Experts of a small language model.
Size: 8 layers, width 256, vocabulary 4096, 35.1M parameters.
Training: a variant of SOAP for the experts, 404M tokens, 5853 steps.
Below are experts of layer 5 (counted from 0) of a mixture-of-experts language model. Rows are named router (the router's row for the expert), gate (a neuron's input weights, with its number), up (a neuron's input weights, with its number), down (a neuron's output weights, with its number) and show model dimensions 192-255. Each number is 500 + 25 x the weight over its row's rms, rounded and kept within 0 to 999. Numbers have three digits each.
After each expert's rows: "gets" lists some tokens that make up at least twice as much of what it gets as of all text. This comes from a sample of Wikipedia text that the model never trained on. Tokens count by the router's weight.

# expert 10
router:489498505487490519504490420452517475481478504460512474510462449458522474484471488480531518534499491513510484459466557528506485489509495452537451514456540498523474507521518503492538501490537488
gate0:488487471510490484505526544514514536448521470515506527481465477506512505543501491468541538530505506497479497480488526469487495562539463510490532477484445444480531452542518487482483533507518501
up0:465491486549515514494531470505478494512460546455511479498510477474508533513508509452485482526500524509522459539504524498488493520470524475455489515481499503534497513482491450521497512513477493
down0:514484487540490493563511515467522530525502477514487507517522526493485499532534499482522512469506532488518493541477451516534460511533477471525482551482490487520513515495552459504510473498493525
gets: "%", " (", ".", " km", ")", " m"

# expert 6
router:507478527510493500519522474514473528487488480490523478492522512489448498498502505478502488507504515488452529486446474485481538490527515498467433495503508509508515483538528534487513506552480486
gate22:495451476499492481529488499488474496522570496500493466502478486486506526520511509491533504490482479500497552552520518518522506532543502475513492528523522509536527496515556468506497490502517541
up22:501469512509517487543536564512528508479482496476556497500480513543507483498528499530479524472456471502507513487507423471475437491548523486498516471446541481518479479523483488503515472488468517
down22:546501478489544476503514501481449463515512477464456521488484524482509513522479532475525477478443497537506477462457505512492519489540481510505521513515521480500491529500495485501520472438507502
gets: "0", "9", "1", " to", " ", "–"

# expert 13
router:449485499492533498514492459537508488522504510466510492487464520489450472482491505473473523541491499508509504438478499480480502489518543485494507475507504488502514507539503526523512502521521521
gate0:528479530520547511542498450504491480470492455504527507494491511456468480522540459468501488508478503443505511473508522509502517521463489504518493461502522498527536490476524525490470499499524521
up0:497508490483476518482532510494430497481473471514496486509536496484481486469527504484492534492498520526462470492503506460536527525488490492467491485459530467537509508495585478465494486507522537
down0:494450494465564510521535473504447484540496474506487540480504485532503486497534487499489469525508526510501505515529512486486498504540534557504515494534500454499505510520512490522495502507526512
gets: " F", " B", " b", " f", " W", "B"

# expert 7
router:514498494500515480490484456464490488516481501487500521508512508531465484488455518485494498529463500502488495461506516510528553513491508495491485525472532508499486481496511493520481500490498506
gate0:517457506490528528512492478521483525489490491512480476489485538495493505490516458486521504538466512496469481437500468556535517505514483503510472470560518498514506526525494453511524519488484495
up0:499516498468524463490472506515506479475485511477530450514478515480465502502473532512537528508512524508513507504538530504556509513493479483498488526492502509526524501528467520475501496493509488
down0:493500480529508464512506474534514501525495515514523533545518491505513521512465526487534497478479525509449446473486509437529503510532520508474485531495515544482491472522525494481496485495483469
gets: " K", "h", "u", "i", "an", "ak"

# expert 12
router:437500509497472516531491481444484469487485506463556548526504453537470483508473488482488519518486482490491518482477503453509528490508475501505482522506520511521503506510531494514476522562525514
gate0:508465502551503548523482511533452512486480507480493500444550483469511472531477512471464528508472473479474477495514474545482479495505492492503459483500499526436472510473497491492490479542491535
up0:531497462482500497488490495472508479511483488533506478517484486505564517462530469514518534541497496494509504517505511474492478498517450510530511520512450517488489518494489548480535491473522491
down0:484482505462499514511473516482461465491507500493494524507502499475499538493421508487525513567487505505502526510495529516477452541495521496475459500489493519505466473491542543479505501507510484
gets: ".", "le", "ie", "y", " John", "ry"

# expert 9
router:503460488491510507526480465484474520490485493459541525545468474507462482537503449487477516523513490465495529512505451506471512520485504507481451486475534531494544485516512504470520503511497481
gate0:512505511486509530513490447507523506502500515485501482538476478474532537511491504488478516491494506487509479487493478559515501509528544550492453479511498485527523495507511520503529474494475546
up0:465513479501477542457457494479521528522501467498513497529471559523520490494449456455466454521492480519519445486506503475501474513506475473529490478521491546496507466531480497495498501480482472
down0:478481517535492476542520537483508463523510508508522523531495534553475499532528474453524494509501476456497508522520486474517523505492532530491515525502523484519487464508501472515492547507494494
gets: ",", "ed", "ated", " that", "ing", " used"

# expert 1
router:518503484467529478479475457524501441480495444469532530541501476496498470493486562470499541537473484492440481432518521498498511479502506516522467479508538515530528470485512521512498487517540512
gate22:459535518514497515521500547474512518515514487468527524488479492484489472464499504503474505525498482492522462438539472448516498525487492523532485500528497474478478502525441524515488523502471539
up22:533475498497491498469493493532522542554499560514484503468545499502507499543487479466523516475492532525538549553462508522452527465514461498489503544482464527514533522509528511462541483494527483
down22:532519524493509488512466495534536527530510507477493495523504505514510475524477511489482505475537494473504521511479500515512505491456426489465508541485489523516513492464524511539490503520510520
gets: " |", "|", ";", ")", " was", " —;"

# expert 5
router:496459498469466511485501483489476500519513445495537492528460496498491484496500489488527487509459453507480484430504528508447489477489515521484461533487558483529485466508523552527473487536522493
gate22:506500516462489508485572491521527503508518454484477518485511507503488509518496524471487458525466524514504491505474489490533506489528460505492515520460503535456459511459510480514502483450532527
up22:481474514508504485530520502493503499514510499481450504481442485491512475501484501482490501494510453503463500502518502509473519574528578473527529510454529548471517494501483521497560480506496528
down22:488476522475508499503519493505529506554488425491493511503500502478492511517491537496504504514450510463493495506476453482517497470487453528521496500524463477506507517476482518537475445446496500
gets: ":", "-", " the", ",", " is", "′"

# expert 2
router:515477506466539494523489460502473486487499473487499497571487491489468499492506530462503475526499505484430495446468516467487489502496489469529435484478532514540499508522500491519503491488532505
gate0:486488510522544486497489498486533487465516465529506487518529505533473503540467482477492467530488482504510474488490501491517513517487470543497471507523523462515525498486521504521528491512479431
up0:507473485480523500472504513506492485471487512488501532518517536477502490531430503499480513468537519519493485527474497449525495493491545537509530493511553496463488523502520480552491519508528501
down0:521497523463453518462494517520473485498499475488482513561502480511486489471485491477453466516474507537504504540491454493524479467522528488534498539491529468465470498443510497488518496518458458
gets: "\n", " |\n", ".\n\n", ".", "\n\n", " ("

# expert 3
router:470487509486482466497505462510550473488513499492538522475493503505459464491454502484461511529475526500511456458495501462508495461506485521472444464517537546497513499493483507535497530522505505
gate0:472486520522537533549505499496473490495520516505487519483472490505464517515479528471476508520495521496516506474518525461501480553477472569496455488535511528519483493509487477467498503491523490
up0:456542510494516484495503509483448483528504501492519528503476523505512493536470514502499531496433506504499503460487539509436475509523508516454482499516480521522493506487510536543449523514471485
down0:509493532518530496513502524495531549528488490487474484512485489502489521530530510492503520500489481502509508460483553478543474474510548570492454534473485498522445501481507519524507534498514549
gets: "2", "1", "3", "4", "5", "6"